From a checkpoint of a small mixture-of-experts model trained on Wikipedia: 16 experts in each of 12 layers, 3889 steps.
Below are experts of layer 4 (counted from 0) of a mixture-of-experts language model. Rows are named router (the router's row for the expert), down (a neuron's output weights, with its number) and show model dimensions 192-255. Each number is 128 + 24 x the weight over its row's rms, rounded and kept within 0 to 255. Numbers have three digits each.
After each expert's rows: a language model's description of what the expert responds to. This comes from a sample of Wikipedia text that the model never trained on.

# expert 11
router:130144102125101129060104112131153115084113147096192169137116120083170082109133127147136108059136151140107109117130115163122125130123128081133134137106106094124124115134100125170122114159127091
down0:097153106083149110091115129080137140117146121181089129111158139149109110148131090129159127150134110132145124139131133132129162104117118167124133152096103109136129149124169136129141096152111138
down1:100101147121135115117129151109135119135129106119126129085129128162152128152157123144141111140112135122153092145186054129108143117130121122057127146120094131108131133123144144142184129124152099
down2:108096117109146148149123102142114151141180113112130173116136139108165148131112094134130117108117099145109120159123141115114105126133112118117107111116172121141102116110135069120144110094152095
down3:165135162121095145123137158163109170131146144106157100143133149082081111133155096145143129119118107149140112146090105120133151115145143112166111150138088107133167143128110109105121157119113089
down4:143093149151102162153140179133101181106150119097136134107146143121125134130129134145112118147189114113118188115126147109108105138135179134140133126107158098093146067125135144136182137142116126
down5:109126095132126139180088110174105094115095158117163171081097114097139114133147120120135154139098111149122140177132140108143149140106129156103131132108156100114165128174118103098173101173100106
down6:142136161135106153145120137149106128148112115095161125095130117123131169125126103094176156138132126119120120140140143103090110102140135132125105088117123104121133110132115133191110106144153110
down7:135098128116130116134123119101127185108135145140135136124114131153153134134150138131109146123118121128114178141097119075144142130122149128106138150084132074108116146113141094141101092111116131
down8:094110121135114119167121150109122136109095115143122128142164144134168143172111078095123119125144125097093169190131114140138143103128166136091104131136138124100141122145120144107091143119145150
down9:131094160145120144126085145070110156118153114121152129108135105115142159171143148091117124096099095129102120131122117160115133109140122110102119113096124116098166077121145120144164139132123118
It responds to: Conjunctions and mid-word pieces. The conjunction or, possessive 's, words like all, part, own, and mid-word pieces as in Rhapsody and pronunciation.

# expert 2
router:159135141107098077120126100139143126142141140120162086108096108110122098150128114082128185132108118144135151133127122123120155117161103134135132114151151108107101099132101169152157099112130141
down0:120120100137158116136176116101121104120144086112089179126119137091109101159153124113111125101119079154111152147136142129145102132082119142056136139102142148144120133080079100159136125118149116
down1:128137095160127098101115136110133140107114092131126105119108103118125139098119124103124130151152114136111119135147142137120117130193101111090134135157124143119132121135134111093128147086135161
down2:115153140095148121141110134106097138137163159165105124119140130105071100145124122100126105187165147140136159134150090116136166115133149133100123130157149124124151152141089121143148150102177159
down3:095128139090137128150125145111091129100075130124157112130133132121097087116155110138125090135069136121131101130158083114132113104124168166126170110134097133120116148106105138135122098174136144
down4:124087098128146112124101104146099102129104153116106146128112131137129154108144108128165134191143153117156160145096133153122112105135116127131112118115140144141148149144116140106124181124099131
down5:098103107111161131127106106148140112089133100105127139085144111112127096114105144119079110108115120107133124178153146148154121119152109099121107173165092138093118095134117134123148118126112120
down6:138106150139123145154113117145109125128120125143135085136155147162059144112120163119097126162119114107140133093163133103086094158133107177159123130142142149153134140149137143146160188128142101
down7:167116090126127101146175147150123146150123132109135139118100142113115108111129142092099118151127069145101169172175148126141120117117155171139128103113132150113113145113120141137125142144121126
down8:122103126106143162114112185107157075152161144147122143128106103131129185122106157073089085102132153091103145131101123095142154138149161134139100103091117104120126135088143143130115118134167111
down9:122158128135112110143162123147151116110134138137104090135094136119130131110113147108106175105100141094109111164153148120100090107127130132135096162085117122140140135128142105108165134076148042
It responds to: Table pipes, list hyphens. Line-initial table pipes and list hyphens in tables and lists, plus digits inside years and race times, such as 2009, 59.03.

# expert 15
router:156122110113131119099123178092157111102130104090161105124106121100118106137135122160126133099155146113162125118120088124108163121145090164141129165121124124110127132065186129149121131105100092
down0:136111105110134134123150114118147165145164102111104163132146131122149112117126133122150144098134149118094124082145114132101153099139116151098087130115095122126097131155123153139165139105144115
down1:115083132104113091151170145121131102141142145078129117127100079137117140090120081144117097097130165135095145134138127155144153119065099151126142127138132127095140154143061145134159178109146114
down2:106154129087091132147130106145140121152140135102139140131093118136165130121161169124184098130102129116127129119129119131099091139162133118134121165127120113145127149103148153135123153162121109
down3:134115154103067127099071184145174127136150103144132140125096165149099143095104158144115151159087113082106133119130120143138098125121117158129091141095158139129141142116118137149115132134131158
down4:099120155104113109102157114120110107123109108079118130109162134130164118147123103175125126112087096131129171155123100088163133124129156129171151083096128113146152159208109152150106096134183087
down5:110155155122195109133127138125134122164151170122118145121128100156122124167165110103120112125098119142141164108139108137151099138146110117099128136137160145145138131137172150134124141098134075
down6:122111112117126127124114127176145153102171183105113159139113131082128155142119169154154166128096086098107123135123141133124188172131138130113159148164141121125145086071157133121112106179079143
down7:134089108146128125127094132145143128077150162130121105097074135136132098096123124153103144137109137090116161158173114110122129114141137114162136101120144131161107151201124092117122128110143098
down8:124113115141121167167141106154166150120119138130118132119141130159145112118170116121187092114103105151127157138098130126102100126099080145111135132192102143136143146129149129090088119192135103
down9:122126160123133133123130139126112113151114126154129063143150132168149159163101156118068125161111132058142103166171131097136147119111141098104119120117100170115104136131134141116095145104138121
It responds to: Place-name components. Geographic words and place-name starts, e.g. Location in infobox lines, North, South, British, Cape, Monte, plus table digits.

# expert 1
router:163120105109149106156081123121174102118123128099128147147142116083125086105119134160158119131148112145120132144142163143119135132143139095153151150099137134115106127124121122087093148140129146
down0:144122173137131110170121149126130131136099144095143120148112122119120110067113118166110152140128103123180112177157156150158161135166133123123125109117152134138096134124134132119172146107138124
down1:107148149138122090138089133103144106155139200150165114093101151134119118128114132154166137107136156140117142174120175159131117130112116123133115114153116124143128121187164130108130091107162139
down2:137113118165105100146125127120156152141165106169144144118132115136126091166167143160160143095140142135095152150144130105158130126143098157100126145100095145065152161093131133107148175159131137
down3:083095114135144150143123115160150100152106132112114114153151136135121079185061113185111168140145141116130126139152088134093149116090156112116121174134146140147129140148143129098129129089131133
down4:084124127125085144080114142129102131127151104106071123131115116130149158072140179152162143151099173160137130115129091097129119189145165132147142106123153119120119112121161141112150101149107091
down5:118117153178143145114158121105155106140102137077145094108141140116124145108119149133158164154140111124127173146123144153137122204135136113119135131106132092157086109137116114131100131105140148
down6:096133184093128120090120141136108153195131121157130134116169130106143153146155124156142160111163122086135137086127116096102115183115104098109143119098090059091124147083144116122096150128131078
down7:118112104147103142136125121131154129175108119101132166123117091169160133163138156088149086111099117100100154096120148146131114066116115103092128134150134147130093089150134138128136077132157136
down8:135130158117154117130144172122153154155140145153095156149143155157134123120113096082108142122109094168144121154134122133154142177143164091134101152155121106077146146111171144162099110116144102
down9:146133174122159158145132094175152127139176135180131141132135163161106128137147126146153124145099140111134099103123148123119156106135135107139132151154183098139141154083140155140135164100121134
It responds to: Mixed prepositions, word pieces. Commas, prepositions like on and over, and mid-word pieces such as acceler, plus table digits and role nouns like general and appointed.

# expert 3
router:129149128118180096163067158130125096137110106086132098158120116101127109119142071131148119146121104154156095128147117104071135102129113109135113151124136141123159102148160136153127127117099101
down0:127162126131145133138134126116127114171144131130160090137146127143133157117151143107108117118094142128150123166123122134087121121119094103147145128126117137114111165126097096063140135139151160
down1:163135137119099142114102117121129130153149120126127174123131108153173132160101112127154146145149120121105132131115088140141095094130144106142082144124108113163113138086133135119080152130134136
down2:092104099152149114125128113157167129130151098110105106119112183111137143168128122096145141127152122108107105114133117104114137110084141158088129141108112154135114105110150104118139140094128129
down3:136116151133125090143149092111132141164139148111109112129143135150087123122164100144125129105142144149158122129134134143130166117111114117132115100185155106089137140132157113101083155158077115
down4:131092148152096094138140110138114105135135172129127110159158084152115149130156123158132148105147123134151119144124102078127078126091106120158100166161131125129127107111105147111111139123098157
down5:155150143108107096158073160133120161146127096088111133111119121123125139125146148100121171128091137108127136131141118129108154130154139164129145093154162132132089080114100089123090123134152157
down6:140087120112102115119128107140125131148164114133131111091135136154137150085132137114151140094145142121116138106141120188144140073139115146130121110126160126134098118096134154128120127079156122
down7:134131116113122145151138138120147135120132129138139134145120101114113132116076137152118105063097127137153116132132094154123106138103132130114172128149132139158108103114135123115104106155148155
down8:121100154120134098134174093110128159101092153128114105103104106112140150122142129171109123144139113090139112104137126155116125133130115165147147133111122136084152090102094115100086148105126121
down9:123164125103135148139112078131064122126099133166105146127130110147180121101163124098118153111104093156135114148114148130129106072144119112141159109120142161100111106064130095171105142155140135
It responds to: Sentence-opening function words. Articles, table pipes and discourse openers after a period or comma, such as However, According, the, mid, and month names like September.

# expert 10
router:144132127150113104162114120102092137122134110094126178137151077149091146144133147131153081103092142125110071133130149177120128146114140123124169130116175143147108088121120165106150081141148122
down0:168145151164167099093098137122146123117151152127104142092141157107114085170130118123117099119129130098141137158097140156137145080138141107120119139141138085166155119093138108165121142138155084
down1:138156125139123078147138135125145104131144054178129129099116125148127102051107113133141120096153116104162113100094090152147095121130091128139146103095132138147150140119153142122139133103142097
down2:180130092094136138132069167079121082168136155122159092120181133132111125101106131130124124104057164111063152112119143098108157154185122129132137130131154113156136125130140124129124105137126133
down3:109183159159131111136114138130140139169118088111091136152136137101133112169076134114105193169150124095130128149161114102159090111116149139110153171126109140106135159116117127173125092140087138
down4:164104139073127106144105128109164078126081071178156073155138076096165139112134153089187162116145104191157141101137094134110116093100152126126165128119136116129100139139125106158122075148131090
down5:113142127112136121131177169096126091092158100194186160162104130159127147102139191151143100121102159134114134097103093113100124087134116134120115129118161096141134150126147096182132138106125143
down6:102073126075072141133131150137140084143119174105150151094098154136175175104126144162142152143102129104135164103148101124161138115124074134124142131122120133156107145138074143125129149147105154
down7:122118098091104156096115132116148163111198098106090094117145120099123104136118088126147131152104144181130094173176138139142106140119131129111120121123115167079151126146127148152087127088145133
down8:143109139144162110096140177104121126130104195107082118151111125096140121105140163155159076094142115112124121098123094143127128104106111101118147130148113114078124124082110081141161150117111114
down9:144111153113130178108099133120137120155131109116154119102125135099091105150118102140114145153145101104116108118065141158182142134112122142132164146141135096124103104173115114135137169145084134
It responds to: Of and auxiliaries. Function words mid-sentence such as of, was, were, has, did, plus inner pieces of foreign or rare words like Inv-inc-ible, d-ans.

# expert 9
router:163157149129082122102106102109144156120176170093098129164147131081110136142153113110105133085116117120101153140109154130100111183108080097139129131132131124144125128111126130133123134061095142
down0:157078087125158138158099147129103108105160099081146115096097151114122157146121128124101140138102128137088105107128140134154127147162139185119114173135138161106154143159124155107133134134125106
down1:136123138110114123101131111098137153127099081088127137113131115182133144125076164123166096149114121146141135087149127161183151145172133127161118089069128128086095095145133125142127149129106150
down2:103122144094116116138155136095089132130144119150126106078158140125172136133112102107147167095138091100123155124132101166113121141132118161144157173111146147147129151116130144112127115174123131
down3:143155159113122146083134088093102136099122153100132093187134167146124137140123135160144161102087169150112103120130123125115115124137147107155156130133100135117114131115113141133127129103160156
down4:141150133128142154126135121138151131074164125138112130111158081098152145130154130111136148096095118119139153089103149122119070131117145146099132150145152096083128101093110125145113153111099152
down5:107120128174180142122124138127129152160134149106124097113103116134109133148134129134128104174111117121124112112147135108095113137136130146104127149122132147119151145137116153141086171140112114
down6:116141130159076155132101145126138110101106140124112121117124122132141134102121138136101134124130142119132115162125114103137156098139128158060129149099108159130126139118130161139070131208119093
down7:104186127176113171141119144162116078125052162093067118105161118145163152070128134141107118122125137073107119101130158157127106093112142129127140114133145120084128139139140082105136128143144174
down8:120155151129119157156093102131132093144159102123114105133090089154136148125113117109125174158095148134144111141109144132151159134168129141114113106193137138133148119134159083146105107119175156
down9:121105135124129133117147114133128099145125143139170044139098113130125140135106102120109151143141124152138129106144105127155116115130127106115150163136127172114154141101139103155106152160161069
It responds to: Headings and field labels. Section and field labels such as Schedule, Genus, Born, Coordinates, plus table digits and nouns like final, House, score.

# expert 13
router:136100146060129144126132128107176144149156176104166149098138134113120120097108114137112151080115113121141137095120136145144092158108089169156166134133119113142122140139108122113132103113105099
down0:111123122127109111136143147086127162159141071143150126148096173117095070127129104173167134099112092171103114088156104089110147089146106150130110128117151176069112134111115139124133150171151146
down1:152088102101135174156104094163172129167176120146110093159096082118174121121104145122126117127122160162135129105131108096137126114133153143106162135117109110093138131148134136171152095130121134
down2:130117121150172146127108093081137129136140159128158167159138133129084165105120121185127144122116121075130108107141161148133101140135096133164135143163138138140139109147118129152131088081118146
down3:126103169115123128119112129132120159131106109168122221127166131142144158165165143145170086113119172119112134110087124131122122148121107162131065111103107149110122157108146133139089156132102145
down4:121127112103126103140132144132159144099157126139141134122164106097112111115116132128130119095132131160135107127148140125162123186138105142109122100124137125140107119154140130149120142128118082
down5:120139150141091106126131129163109166119182104150129145114092130151134111111114192114094129113132126114092115120112149140106151102118100116135130144168167120136135094136138129128105148070120108
down6:118126081128155141131103112075106105151055118108089112109119105091097099161134097112128130134081159128158129117152098097123096111166123148148118165140168135163112168135115095131138101143139142
down7:147136136140173143116113112143112125140152122128149093131129136135172111138181113134103122153146086138116139113116089095099099107086090100140122093150103145135154113158142194163096132124131118
down8:125148142130118139120098130085135126134114155106094093137160157116123136096114084141129127136140133109120097130132143131163132106125108113155114108138101163163148138134168147124114131113120158
down9:107140115107119080131188131093142118110112112144115169138103169161116124148109093103127127113123108122165103118118121149163126096143094136108121139137124106131097141112106148135114159084103136
It responds to: Articles and name syllables. The and spaces before names or table cells, plus inner word pieces like er in numeracy and ari in certiorari.